Below are experts of layer 3 (counted from 0) of a mixture-of-experts language model. Rows are named router (the router's row for the expert), up (a neuron's input weights, with its number), down (a neuron's output weights, with its number) and show model dimensions 64-127. Each number is 128 + 32 x the weight over its row's rms, rounded and kept within 0 to 255. Numbers have three digits each.
Before each expert's rows: "gets" lists some tokens that make up at least twice as much of what it gets as of all text. This comes from a sample of Wikipedia text that the model never trained on. Tokens count by the router's weight.

# expert 142
gets: " |", "ing", ";", "ion", "ate", "ed"
router:096106125114161083096126086100116171085145136107160096099158111138172080127152150151132126158103160147186151180096088160106128096094156174138159158102152109092164095109147167112123123168122174
up0:109148158169097178109177125165124121139083134129138194177135171129157111114146159144151102125157101073104153154185158117182192121158128067136151078156116138172139173130057130128154095093164062
down0:088160171140162108084107061101151149098083097134134121146141153184173147125069115141091106143112159115069100108109112119088147177087111126142158122028128116066146134154121108160117150067159155
up1:171152119117140106192137150121118155107070115147081199113110184096161134094135145108099075127161106117111136079182180092154147083085135110118114062116143145135117151130082143162069128110119063
down1:168159118144144147146066109115120084099102107116176083154142161114171124223130088166099151124119092160147111121178168123144126193108161103125098079147128136123110147167094181123127086109115095
up2:103166107128085155140136137156120117135104057104065124130124130079100159153103176120076142150155118118100114127144165086116156132106149007122098064109149129104096152156103135140093090144118091
down2:123206166165145134166103144118193108112100103076131112155130118116144132130102150141122135059155093169117120135146146100130111118139154180102122114119101186156128125168163052122088088118185156
up3:106170146131117152117075085177154154103143106108117132122107117095170190109111049082130147133159108146100119133137186093100137137135118061085101096136088121145125184136136129115177118104119146
down3:084089164121175112158101121140090126012096109102129022110165134179129162155070087118131138097104133165153135119113115167173187073116152129070160115166085126114134112152166082150040143101146104
up4:173126153133157142145143135159153134176146128186143134159082159135106167157129091135105156102101095137111137106177157117112104107131138113110099051141128160120119183103069175132140135121180133
down4:120139149087150239101074135103157168157134121140102195126087176119152147171073114103063081121128110145078129155179193109163108116110143149133076131098131116124135168156100221144127108112111114
up5:163091064107118184118103164154146149164063123126148158104105151118133125133126127153106105128153110104112093090156105084152088082077096081137080112166134174186120161083103122186098182133153084
down5:109112108124151134099143132108112124074116152157103168087042155126078126121101092076138170172105176175127156106164211113114058132130143181146135128088076114082150116147147160109140112046121118
up6:091105118126089089165157176157037109176171115189098139106145158195111125140078124132150098140131126147064127100127111145155081141131088089149104080133148106108141174146101118145160149196153105
down6:151083083145154111149096168110095134101097131083119105093166125129130087135128135137078104099104091144081127141168181106130123099120144149127148093136090078130146125129167182078182154059110219
up7:136115112143092132161144165124145069142096088146128177127115111078114146118118155142125171151146134151074105082202152071125144078134137101136128075086121136151136152133186079115163125122087126
down7:087125100153068093076144201109125104080161124059135102149136113169151078107128141091188134084151169162161116116130109131150116112158132079096092135144148188107112142195124158110122107141143094
up8:176136124136094146145139134132108132164133130097123138169097196165107159121157132162152122114163145094078098106135155097152109195115096124080127035153107160166183139109099117137127097102109065
down8:116117129101102130082095153179066154175092157079115170135098169092113166168125082127175146118160134168129108184179140156072058177093135121135124110109130096124138143139183137116150160119136132
up9:127169138146128180140165123129136111126134165106128128116087137118090150101114120147166128081128130140121105091240151102125107163176104094153103089135089123162097175104132097128132069150078100
down9:183129134069093073104182132135096104114126067138127109123119151143167153092092139130167169131111207139103139127082061148191147093148158139103193149140149099144111100123089070114131101127152143
up10:131157094080118099180132079146135115129131127141054145131082166120095171113144168143067116168106084115081135104187149112086183167166149114105079105065183156143139131101114071137105157119183102
down10:140187151128154163076116111137139112116154120097150109127151114072162103096143118141151128175172086114148181195157111199164131166093148156097117153090109160128174109068135085112108107092129112
up11:090130112142062162183151143170121143125105114125143171138121145138124162117129100115077119119123123149101149091156187087140121131082073088127136079137082147196100153097099136131154137117120121
down11:107119054111155129127119115144085183138097120083136154150129098076133155152063104082145119060105154116133099167187109130111099134121123123109174095124127108129166176128127177168091062114105118
up12:134115091176132127130131120179131113120105136143177141119115161111088124081094081135131113137107102141103119148175165075125122133099128118099107131134106153187144160123145129096167133128142087
down12:115131147107165121125118104080168095121091135126148146144182185133129081079139094169113128162131112097178136120149104158075095162189184131117144137045113110099085166125118110099064144145164100
up13:113122104167071147161119191149187147140120025159145191146103098114089122156083107147071152130176075117069114074143156155094135131142144082103137106112103136135105180131121116112123123128143144
down13:165156090099163193129157085075153165114106098106217115161172164140203120124113097100084089147164096199133093197108158156173177135121170141157117208132110172153126121136106153167132176099122188
up14:115096153107053191175092163159147102147158096155153185125080144174105118122141063083125142128127150139096120080114156067120146138129113123153142099113116109152144112107126120136188153090115106
down14:035184107132163150140142126130110133088074117081114052116085183109130194153100071139102148129166124105196164103139129102167143094114166077101179177089106150072185106155148117139117135104120127
up15:132143185129114134140104165175193163189101135102100131130073151145120152116110118129152102084131122181164121120151105084122114105110098153195109094137118098183088145121083135134097104120061122
down15:142118118169168124096110107167110135161099176169147149055117154144104181060134141085121129146119153090158119125090080093069153147138098125145134141076112135090115103155115120128142112126177127
up16:147122119136125115165118130190151078142172125189112167165098096091112154152098139095155163106144132129097090135136121133134168126108127131126056076145126143138047153144132097152134163092122123
down16:117123115125130181150122086083132100060132137115115150095130131111125164138093136130132150132137129113133176170147073095076122138152174103070150071121151158082155116145136060176207094102088148
up17:135144094142121133168111093165124064136131097078147154135134172144084156080124134126124177095136130142108152109121129135067110159139149145079106087142126105206103188117146076135115121101120160
down17:078128086122143160125132144085121097075129094114119121147129185125144161139118132131107124094088124123127103131074088094102201157136169153131114101102170159091192107071135127173168098177110097
up18:158117060114111136135135124115155142210090112134110152161075150120104112181138128156093157156137113115100138103175190100112149150101100133126086075153081133160111193131082112223114131086153128
down18:087118143115128110106075119139086117103091153147110101108144145145135185122078094124072103145116076138121131139167113152178126111059100162118077117118108147128137162129144123126144135164094118
up19:102121131156083151196092111189116157172133077107166194153126116124145112123128144149128098122190109141098117065187137105166145130130115102124113125170129155150147162116126122135124161150098076
down19:112146109130094120113176107129115142096157103087157167104105135133139080154069110116145200148095154122134149111193118166124107066165093130146132187103167127154165114086126166132090022104166117
up20:105125144108126168163147164095101160126106103126054103095135139083112189123188122158087113177153141132089128100162195085154137082099099144088103073133105168182123166149129129151132086072130085
down20:175111097095135104202147148149124115075075084087162084113105181173089091168137094155100111099081107135140156126151100114084153137125131114094114093085181057125097173087157107139162077093106130
up21:077130160160099136119167166140112153129106118153138171170110121135110113103138188165114116147157066130102095100178102158060058175138104104109080052126146122085077145088102122177194092141131114
down21:108164109127149139086142075080070132135064145149132162085144157127145148119121240113170122152087113159139121130085146121114164159069144092144188128156162136090058088104145137094111163133225162
up22:101070105178128117153130157170139114137144103138111106189095095138087163149172144087122073124123136126114103140152182141162121091139132128139099112128086172199140197127101140168122133121150097
down22:144155130171192144149142102035090098077118121092148143150181116137132113104133134154112110195066151118157101139086119133152112174177172138118145087070155142067167179109140100105135127136128118
up23:125136149090097098135127162130114140201100113150104149143110156138108178128118097112104089149154152137071140110208109103145124096142135122170156102139136098141113201130069139137179124142089132
down23:106105139129108185165147157158111099095156070136143068090129161115106112179132137102085150149087117196117141095139051112139193164152147138169145147160156173145103111072098159087115132097108145
up24:099166100104133160148131181124163123138158150150055164182135164138156108101139107143174086092183136105108134102148155092105070140177070113087120084140078100138146166132139026111146172088126085
down24:129141110123117084138094180121090093085127126087087170140119179076132110098116132160091153130163050152154101091117102136159169185132126097122131135124136136151141151231110109141131125029118155
up25:155115156132092174182174173135121154108121117144129191164154120115074130089073118154177087126105135115088112096156135038111155113149131097136128136089160123174166152135172131124147153124099144
down25:075138130130154141086137060089145166141162111127123081109065084102179071113081092108128117119153180101149139136098152175135143171118137141119107142143122200105139064138050174088127151160154157
up26:175131120114108145181097106145100150143146093187112157120099168149131146137070163162134129088164106133065125120183157112137133181109140111147099102164106133171110169111086084141131119149145127
down26:119175126138090138132153078156152089050065064116125116136171112108126077163084078088048085131150083141154112118169180110163161138189153121093120189076142146134143154174196155140087148122141159
up27:135163091132096177159151142111113166134132150140086188145061151097076107097125095157124161090167147117075037161139148111138119086154077110110110099143156155180054151163086200107136101172135106
down27:111114119150103122057156125149140109096122153142128107144187171188174164124099144120166116186110074121147085058142073125165075146106104109164184149119160106133201103058092112122152140162114158
up28:110157156148093145157097140118155158159108133120083155157046059079116147048121123111189140103052135143123164171184166100118131133113118149154074125123173126145080135148122111144120181065107079
down28:164145122129166134134096142083108160107084115090142131134146156117183187157077138131153163074117200152138121124119163117137125162109114153111136134152147127139179144109126097108151104099151124
up29:115106151141080161159158138131141100152126143148103173113091166123132202104101098124119123138111126150094101118148195106125098172084146057131121085122137119173143177128108125097143127115160134
down29:128120038170121152075029140152138113029138110107106103149117130103169110152110139134145174116135151155175087141121137167168153116100087106079116168128127115148138141170173117140153085074166080
up30:145113113158116211155167114198144097163123087105114169162048133205130134138150072149120113149145109088118124092131184087101126145133061053139144122106073098155122169177111123133125182118137127
down30:129130135149158134123142110097091094119142118133102138096152208095063145113125132163097138150151096162139099110153060101151095139061135169105154123113117170142106102130112162072119108106121086
up31:141093162109111159193116161123097105152151105158092160116088201110110158155086115112152137124158107132096127132136178071147094107131103105096121066115104119181115203154112100147184145088135095
down31:122118097087183112116087116107153148125109078115083129126077067094156170130141141100146140118097084160169189143176116192130137107153132113170126163126054137101112128154176123127070138107110113

# expert 65
gets: " |", " the", "\n", "ers", ")", "man"
router:093115131116169086085110096087118152075143137105146093104156120124167080135147162142118127157119150139187160185099085167113127107094151166139149170113157098088155088099154165100121116156123172
up0:146105109147097123199128159154128113174089091154125102116084152118110173111131155100177112180172130144122121109136183128118136177121081119125196086088139062114163168130068102162130174113118094
down0:106092199176094202165151153158102081100139111192043136152168128153159095158080112134100156160113094130122143145150073153150103109138114161164121133059113156114125153163129106069145127089083129
up1:147132121125081131184198093159131134157152087160137168109066112106136142092079092143145065135127146072076133151164121087115151124132172120148126114115108140164071160130172080164106109143101179
down1:156153104168136064126115100156070111141087116167137133111143138138157111141136150157101193147080107144147150134113074107187162085174099124136082106125105177139111118190170058157130148114077115
up2:118141114113030177189188148149150080111123119128132156106118091135097186128103098128117109136169134083064104137243151098142110125137107122104076109142128140161113166120092079128108143120093090
down2:121122116178187147116055109199122115122114115132116126168105145139156148119187104100094096091117117084151146174096143131120115082172077131050141105109105110141140143136119100079122128121080160
up3:138137133177064145164102154164133119105157081189093144137081108153104156088137104084139078129137162138110096189157142112116154167139136107136115137133121156160091140109128065118109117100098115
down3:090119216165085163143084119197109084178153121152082133119147110115119118134092152159107180140086084182131110135136095145105096090156104180124084096065158138080121119126198134089125137117113094
up4:153135157150111143134070153126137126128168078097073125197089159153055143117130121121105086141120118116091071103222167079067189148135131133136101089130100077127143159092171118142146141110114106
down4:144118176132141098124112149155111133152148099110117153129168096140120139218097150161091134155118132108099122125148124132094122067144120132108080128037131171171123106151229200101102112113057108
up5:140161171166083140200111121140122083120144098133110165148117153175105135117115114158143127097162129167140068124175122070131101111098110114130128097138122149162155179105138099171102116133114150
down5:125082069095138108096101146085130176219077156138085208132130135066116153102175195084115157169133186107115135142145071082120145132184138105106096159153112158205194160106117148095142134099073117
up6:163165115134083133174118181161137109140067119115098155152101109105120174150097098137112158098139111100127043096170118062117095133149146068150157087150083175155143160092120080162107125125159113
down6:134186111152137141133125135190108119069066086134106122209153077122108109142077150150128124150132099087127054136129113106211161104140129114132103104151106189087115079109182165143124156106111135
up7:160165147127090130188136134116133097149121084104071181128088122061109160112119125116086112092128128114134144121150122109121182112177125107127054090110148190104132134116160082104135102118124111
down7:107094137171124112153146140076116102150123087080133092136122082136126132112119128118099112137108075124173099198130115095100113115139134163125142133184121131154095163100124091031096146136148118
up8:116130113101082140101098128188125139101088076157055162135076091064107107130119131136099164120181140094104077099161189119151123136119143106092182107100105094205164155155107100111089149140096080
down8:139130116138088109140165208143098094097132115160118193143160200168157118129146109060138137126060092148132125129136135102138125081144115149100068161158131162127144078106176079093132165146106114
up9:104169181179138197159125168175144093166146080156078153163095124132094139097096111096128061157167095063091093141167116099139126148127105096132115102144085137141107166118111077112108138130125160
down9:148080212209098137141123154093091118148136110220039157147109057167157084164141137124057102162057089179140146147069119128102159124166078119129121115114156123101126145184142130104166130143111158
up10:038126142120123138162158180138180079181074106149166092119121191141101144169119105157123129135150083183078129128143134101115145170112154015129108076179134087138127133150091128104112093162128119
down10:119191111094143159133131125153131070086129058079154173136085107116170155114153065181104139134141180081154144142143119144133109104125151058136114127085171126162139124112066179175158151093096099
up11:171089131116137132139112092166141153123134078158086166128123183145163115166063089119135125165125148181087128139178183122105117132136133136122145099146111177132148176125123108136102147171057098
down11:093147138145153129135112221105107093113073030152128135113154177132142148113163072162106101142165056071150111155187067100139127155127130154137117123093139195184123148090117135094096026171122185
up12:136109106143090126176178171103106119127081097093134158153070136161123137060184122087124107102145146145084054160177198132113106142125121109117140095130064094169122158153157100130128155087126122
down12:136107152088136114134117180083165156081120141132122162112109122071092111112134107065126213128122158098121117113177137131142076097138122150183133113067108131082143171109202166091135119121125133
up13:170117102145088213154130115174095102164148104129082105148150108170134139117151104121110192122152123129083130111136174038142071136180077115091068076212115153123111157205138094189137122115138100
down13:109166168175118150095138109118134104131153111131161132157118153132079158123193090152064172097130124149195132137171062092175157104156077162117124117169115168138094150105159151115149123077168152
up14:103146106142149179181168140181168127134118120125100134121123136120128202132091120064086094116196156111124144131172213109141129076150121091104144127132104152136094218127104078094124181132170139
down14:054129172170152087147111144124120114153145107131127134178121091105119109173139081074118137153140107157116050152167111122161151071219154110220115098150141122143135170103142168124150119102207196
up15:118069137109107116167164155135078117151137105178123166133072096126117160099137117136209145168135136121086159115191174085090142108163124097115102095130102133131116165223117045119162101190109117
down15:140124157157149145147112151116102117125056066119105118175173146174099111149120088170094172163075108107136098165114077120083162163194145133203126169165120131097046116116136178092103084144109171
up16:168143112193093144163156169151111153175102089135162139153113134113071129072132109121137128160101124137115072088148173090132151083103152079132135098189133131174127142134161135172132109142118156
down16:183124092139152154164110129097096126097162114112099126178139134171120100135096146180098192159144132178137102133171129099154132042109183194118126091096071101122099161131181150123143130122116144
up17:153160105138099128173161181184131125150116139116094180169088106149089103102091112109136160119157111096032099140164138088125102148155128083098125098116090130203131137126098111118105109109116113
down17:112133142123153117129186057133164145167130125084109090185115122130101113215141182126153113143130130140102080169149124156138124159143205124121081111120139107128134108104128124085160095033125142
up18:167156150155129167106106137132158120135106132074171116093083162110076160165133143085145078132185102129128068083151159100107128119161141100120100109079124138179070155148179077097121122063102128
down18:171081124100112150118104167045096122081104079085108186157102137129160152164127052126119180179137139111142134100170124127150147097156079160094087112075141105145123156120166152077149159111082109
up19:142155146121152179126153137097106139128089104119036145114073103101112174065106108122214072099200125093174108106130129124171138130099069156095152099136098182195160154190158144099098123136121102
down19:190155126104128112125188134107111089176128068149124141119111131079135183109117110113080247119082153154137189158139125096134121113144117137140081069140109087122122128082147161102195163062107111
up20:160113194132129092139132184097143061129102094112161122200107133157086137123160107097161134167142159059089108127208149111084083143108105080132091087149141145147119156087096106143087122131124155
down20:046176140112166135085130121106152129113146133128110155143114129105131115135133129057111055129099098140144198133136133155144133185093153164082128099158131152081075133117083097012136133114096106
up21:087128177060085141194087099161118106143101172142172133107135151108175136185086118140085129110124073129114106103146134151133120121164144064095181132137110111138103154141170147090141155093131079
down21:135146169129158080105139094152115112181128154134087144160112139117108105136143070142165146163100117104165082147127106119155136124121149070134113108171162142076074142122085126117174090163124114
up22:106158151121071126170168119121118117162078106087119170140092127141131116113114105122150091132124100120154143145164191103142095177131088138149160122152086151166131181113131110126114101109177082
down22:125121142129075171135119139109100091119121079154020127153123168151112146140141088146113095111065147104135133165104120148099092093172113144172115140087131090072103172129190144064154175087117136
up23:132148110149149136156103149136127116154160110116131131112066112099153102116109114137133105118194134116022097134195170123130130139158187069125155026178142141162164192114136082113120103167106137
down23:132154068093172142190190161132170131134090142191099172145115198119133088117088093111135103146097087153096105117095097134169105156166116166110100062151096203106084084147206133043100138095139154
up24:152132160144069091187197151140110125177130087114125187151084146118133119080099116140126078128148128122116128129166143104130111136104108085130110083145091128152137193094094114144113072130131111
down24:174119125133187159134112121110137124097158144161156186133104177121113181115184071138110160086090130132163179173126113043126132135117126157145100082107026193142033091125097142127106141159102112
up25:127168155122141163166161158093126115158051125109172141108048156112112176207119103118193096107157072128143130171193178103126094160115103118122131031153182148150109174090136141101098121098144152
down25:097172124104158142121149100075096153223115077151109122159134124102143168139119100128122099147083143070116096104098099126177111128088114106084154112109131165165078089127143206091099120129090153
up26:169177131128147176128136115170127138156094109122144163152161149126081161171126106063100093096144129086039107102175166094120143148148096140074171106149136126133120205127138073194064115127146133
down26:143202058177149080147114149148186118198111044110178157130058142150138122146115123116098143127068168095141138116134116153102152112141104099127068108121188073140141077130154150164098131110102159
up27:165087116157129136160152179095119111157123057078098160151119120116093176185203132158133083068132120143137077111155129045113171108166147111072128111168126130198115204090102151148114098046103131
down27:127120128052190136145137077091125137197111083157112136103072156044130167102168087100111148104136174117172145150152118187192101108146110105074124066129113173126132174083110132084179132109132104
up28:137080090135130150132155158154163109107134158066153197140043138124144137126157116096165115121147086110116176101144161146122112150135126126130187090140083166192154210142133107164037157115146129
down28:101108102130136120120205157109112155120069124158120146149115114147129110112165144170072144129110170112126140141127126109037146122091133095156140120131147151126119109103178196072123144173151153
up29:158141182137146124141147195140180176119138079140117124156095123152099145166124063091137137074110130080147127156159150095143161108148113119143077132087120141145099147078123105100067090129108126
down29:151124161120111111107112071109111149133091134165088149165051122160129081167134151068123098123110149156054060075157113141096105110108140100059121117144213086119080180118138224133184120144080210
up30:159093119134106132168129181115125107131170121160103150145146156170065147133075136091136103132138164149134106097143185110133146136135093145182055139141121124186129184165098068144175107090136170
down30:132092086118145108125089180159132145166143125124178151146177164103149107125168067151076101165137088105152086134129140078156092147152112179125139178149112137155130106143125141161112098094116154
up31:160121088084126126160138158111080106149127064094109120136052189112110149145116126128116112160146176099079150097154139080099144189192064048090125069128184151172119153126119108150077122051135178
down31:152148106118142179132124134140107110115101093110103138134154172128163181134136154136079169117155065125093125077124123100176123092154159193136143164108090142120099124018152122123142173113128152

# expert 25
gets: "es", "|", ":", "as", " F", "os"
router:092099119117164086089119096092111148077130142110146094099166124135173079124153148152127113157118155146185145181097085171112133099095154176138162165113157101082164087109154171101125118166119166
up0:154165075158118121154129165109110107172067102144106154115108103116083138116108130125109156051126091140120127101201141074142147175111110062071115104159076147154121154176111108104110158116128095
down0:103146101165177204145171094170138137135146148181099106123140063166057134120138120173097137103160133142123122126102133138139112086138133174153091164135152090139093130110117099152110117160082099
up1:131183097160151122150111155176125125136093121132100164089109103104105103120071096171054089153140097119146147070196134090184174205141141063148125099094155128163074182117114104112106124097134163
down1:066119126149096107179097153151136114128126104109137178112037125098211121157126095139106102119118103164137112152158127104076100151142097108161132132112169161098126128108126080112120093079068131
up2:152175157113119151164123153171112094107094165175125121138129112103072135102138110134112114108153074153112104080148103113091156112038083099136130088124143164134127191106147144126189122149113119
down2:110087080077114126094174155141105126151063137087148189144117056099137146137120195148116073149174133111093122166175090121145141124099100136148105123215160130119133214124113145154146131126138159
up3:150159155144143120124129104190147133149095116135092124151120100111133110144091120105150117121128053148089091116217124145170163172103096089111120084114121095143169178123137048125173147089084089
down3:093137160127151180113138050146126139107126129140144100142035143067165104123099126196123115158140168132089085133132121151131133161167142154130085178100119176104156078122112168113107109130120067
up4:139069105123109114159106116166115127190166057082132157145132091171128173108099113127149119137135081122094149069145173103112142135136120106131109113153043117168101148122118016169128181093121157
down4:126080088048162151101075102128118178140137100154144081136139138160190095184142109140153155120114094114074096110157059109135135187148095097183129142124196106088155156132116164077137169159130107
up5:140146110124111132174174150125144127150116104107093215161026148121099088120105117141127153148149150146117081126158171070140097133092159078137101077090118142206137166118126073161101133134156138
down5:160129154098111164083089154125122131121094116182083105138128133147104144145081140119092145223187124123121105153107129117130113142222097144191063151133155091129193098080135115127179085139070093
up6:144138113159120123134104120148106154134171074161128156132069105071131112100119073099109109142163110108096111114146161136131143100115139088097118079156112147171129147109137097136086117145126094
down6:087133137127107126101190129173080129069152117144167149153129092035119130135123167126190141120111163095102115128147119145176111158162138071151135133169112115128136055123117106108080176029089120
up7:132142171108111156208163133154107057176122163163106122119141129151108149118106096138135160083216101105088135139147126078137149080179111076123138106136091176150109181110121121114123075098149141
down7:080174121131188111193137111153123092098155133124106074126129063153114133118118131134177093143164134127159143084120113104109129102174173156088116141121149157115135122168117160084106159145131131
up8:174130077118173154156113134114113061132122099102047155162078122120143116106158101073142122148121158127110117130175180089149113146108120145095144099176129128164108214209125076107111132096179069
down8:114099153126153072140077106166096109099130131145122136059170166136117115141097116173093105158184139145109122098146179127121119154105163103178186126140128097131113147105133146133158135100081160
up9:168130095134130160154123131152129121144101102133125153132121114130169143164106072080129091113140118153125104179146172148172136130117151104155116112158093147140148180191125107115077098123082082
down9:071130092087199128148109130091116084147121115149123093156120139087136115153134126109119139093121186076088151155196192160133130127119126145178135100168133089145083113093095139119098143126143108
up10:090131091101147108176166112144118119152088149167103120087149153150101100108126088149114123137181134124078118140160161123206132172127148112070129106123149107176132182156143120148144095145140146
down10:154190035128114103140103081087154085121105119164089071108160184120160128232090098097170107134164125129088177159143151106173140174107171141140125129144129215149178103110085172173122102125120127
up11:110125124137094153161085124137090116185062077150121128116103099115142172130111097087103101162137137141156160141180135123105098133139098092101101070078126126153069154132134072147125142118149139
down11:165119137088188132115099151166159099158144127122203079177171131110129158159113137131120101112197142162099124079136082135125107114089062166131106096141153075182112096083084153126119155140163082
up12:121120137139152116144167099140140071125091113116086177129092096113115200120126145084125141158165166066080155056158135071147111104142117138150102071129076156181128209146091101144111167118115083
down12:147072140107167146132159168146181100117168162072156096118190161123067139147082085137135144158095135120076082143187130145142083162152191090115107169105155100145138183131133109124152186152069110
up13:134101133133131119173144156137157091161097111147067139148097180139058158168117130060055156101126119123083097132145156112147173130165113086091105097140179117183082129122127134177115124109144093
down13:151113150141170124148096098160123118160137136145117109162115152080145049214163104113139117075143086176096172096150156025100153138169167172114126169093080200085147176147139129120122152153110138
up14:156136157108070138134170123100099097107116148191081169139133162135102171183119119064104182153084059121092147117142145083083141138238043137129080129093104131140110132134127105123116172173191101
down14:105099148109134102111140099129126153145091125135125122144113111101154129165122152146189125096135088108116101117127096101132111155121172131132098156111098119095084167163089131128167211151139063
up15:157131154131119139142146114154124070225151109121111103106094135098121135128077068054116163107116106090067136106192156111119132154156145130129121098094148151131105166149123081127119150059118109
down15:114140121091211153140129178118090102107145103118138060179171154163160128078093147158154153111109168097106134098142085145130128138147114136130104113154158137144199095181129164156088106104136135
up16:173129148145088122172155125121153103143126130145130126116139072126099140109112078142124155125159185178125079085118106090157189160153134059144119120169119138190112199173075113074140151127150120
down16:161127135024141095118132142165108164146108108109091066218145163127096107162148136162083140170141141097100113157091076086130101136107131098103078117122156119127099166107138179143116163114101188
up17:107102144151106140139172135142107148115140074177135135135162086091175130070145140125129078156121121128157118116118171131098133095080137105148116088095130077117099188140134143137150081082139149
down17:074148111065171122133171100136066141119125119141122161122192195129073112116129125139082071145128099107113081106176101111128094180150173116115059154089144138071142180104139210183121078080139096
up18:171126177167151125167159132119153092152118115135125122180114094123132173119136162112115079138138037162124098073155156116124226127147095083119085107104107099113139212115133128102112154142080135
down18:116095138097159170109166119143117080156114177108126142137135117104119170115158202129113112165129161109061152137148161155091111128075093120153109131135120135136148124140057192073066151178088098
up19:151179109110127184129145125155168118169118123181088180151156116078131127140124140165166151122135114126090167105166125080142137173119073095084159085129136133119078157162147106120114069092171100
down19:087118196123143148104127182178075108159130157175135102121183129150139160153097166136089163120136099140102172083114141096114125120146103072129110094132062157139175165082107108136064219137110065
up20:162135135137090133162112140134169081154123071123119159145108107150123130151096083118137151135146147142131141128151140018128125133156067094188097079151144140153177129164110107147136146111141087
down20:099146099165124136148139138185123090140145106175168090159102147198154108111062145157156093066139098122106123131206093098128122118180137122121174129085119129080136121182106137087143177139083176
up21:141165077109108175133137125139152123106127115151075154150084114109134170083115125090157142134120100130104114113169177067112107161150116011102108095101141162189088196152139093098143130074134089
down21:135108106190114182129130141127073076147123094139133097141109125146131123153088103092122132133174121138095120147065118155153157102131138087155109122133139102170067192146113115110122162136107088
up22:215176140185119135165138149157130160139108103179109108171133118098089123088112114114171123075095121165118109131149180058150157151108164104089091078127158189146150144140205062078114125163106173
down22:114153124024124094137113103164062076135172111096149127133173089107116131150110110124178106145155125106149092065159071139141135139070110136181166119115137086123107108092089133141144182116092062
up23:182179152118147183163145133127200175159126146070091111148112108084101151130116119138075116173200128139103107132170233116167140177165121149132089120129138147126112149166132118201122088113088120
down23:201151121080117072127143061061140125105133093136143153118100158114149167191112130150129166089133131095152187104185101157171080124171097154057133126144170144126177104073104128145112151148094083
up24:102125132143136186147152114129122104130137085131130075116120117102136103146092151125178122119111134145123080069164122079155149109163112088117079094153163124205116161157132090181140121160106178
down24:102169177076092142092149106138117098136138076151113119132116127121117092159141176131142109152123198094108124128093065175083099099150130125167128108125155090076120079149114151108119129132074138
up25:151104138125157089148200160116180112122149134137077162189064114099141107136075117129178179068135054141131148118159090143079090098099081097156123096068162132132110157127106080136090107131108133
down25:152155162103122167122121123085108072102163156096132127126098100107116154103123114111141105097134082140145168076185125119127146169137133085128176166094111141112102176105187134129175137087175136
up26:138103129123110145169142155108151103124124096092151132140126153099108153148116153128131127085134130097114070066138133106110123135106132103077090090097153095164122191127157088114130136117097158
down26:121141125146174172135177144102137157189151154098132115111125126085106088183145156085149132117164149122114134075186109081141109163101168107145063160126056134162100094142070183118095143111102148
up27:170136142149158207193142152140130129115129124154098174141080159129113142115075104088177118093152173115076080101176185101111196138163124067084092078129084195148122161152142062123129136087137104
down27:131178152154178125106133096124138149081153128101173151141111092088121222135114117144166119135153198134139133132123126118076188116180137063151180145144107069151147110149118093164154175089091174
up28:110172116181160169137106123150137154154023086132121103153115107094089095117138109096165114107124131146132053119126126118104102179054090081129160127074092131172105143124165104119129121143102095
down28:123192148109193111095117084165110069123135134136137103094132110131034180115084137149100154129168141146077138134151125210140171165143154102096127122141118137087092140100097123099122150148122119
up29:148166093090097134146108117125124136126084092136107225098126190094134213142107141130158117091127064136094140165193141080158139154229156075066127128132133152158081202109126086096120107065144145
down29:135118117168134162202137100204127085107133162152086104149122097098076125102118085152107150186159092129171131086155110206176095089128103145130106111098107149172131099148114111149098167160078124
up30:095177136153066141169158179117168126115172163132117139157109135150105170128099101101152155112143140138064087119165137119124139064143114094078082092042071106139077187200181077108149155136154118
down30:141149119143117122167167128149062081142159131129140109093132158128148136074110143123184188136117114085065132143176181098151109122141115106214120070114157125154169136071132190110080103161142128
up31:092162133122103158188122127184116109142156118125111169134185127052091150101144103100180147157135157161115151154138145124140125148149167001151144069148108132187136190125151145123160127100135131
down31:131182059174192114105120155137102120117170141146181124125152072091122119183086213156113107095136175107130178159152143195192151132159127058084079113186104127142147150148167114094090133091125144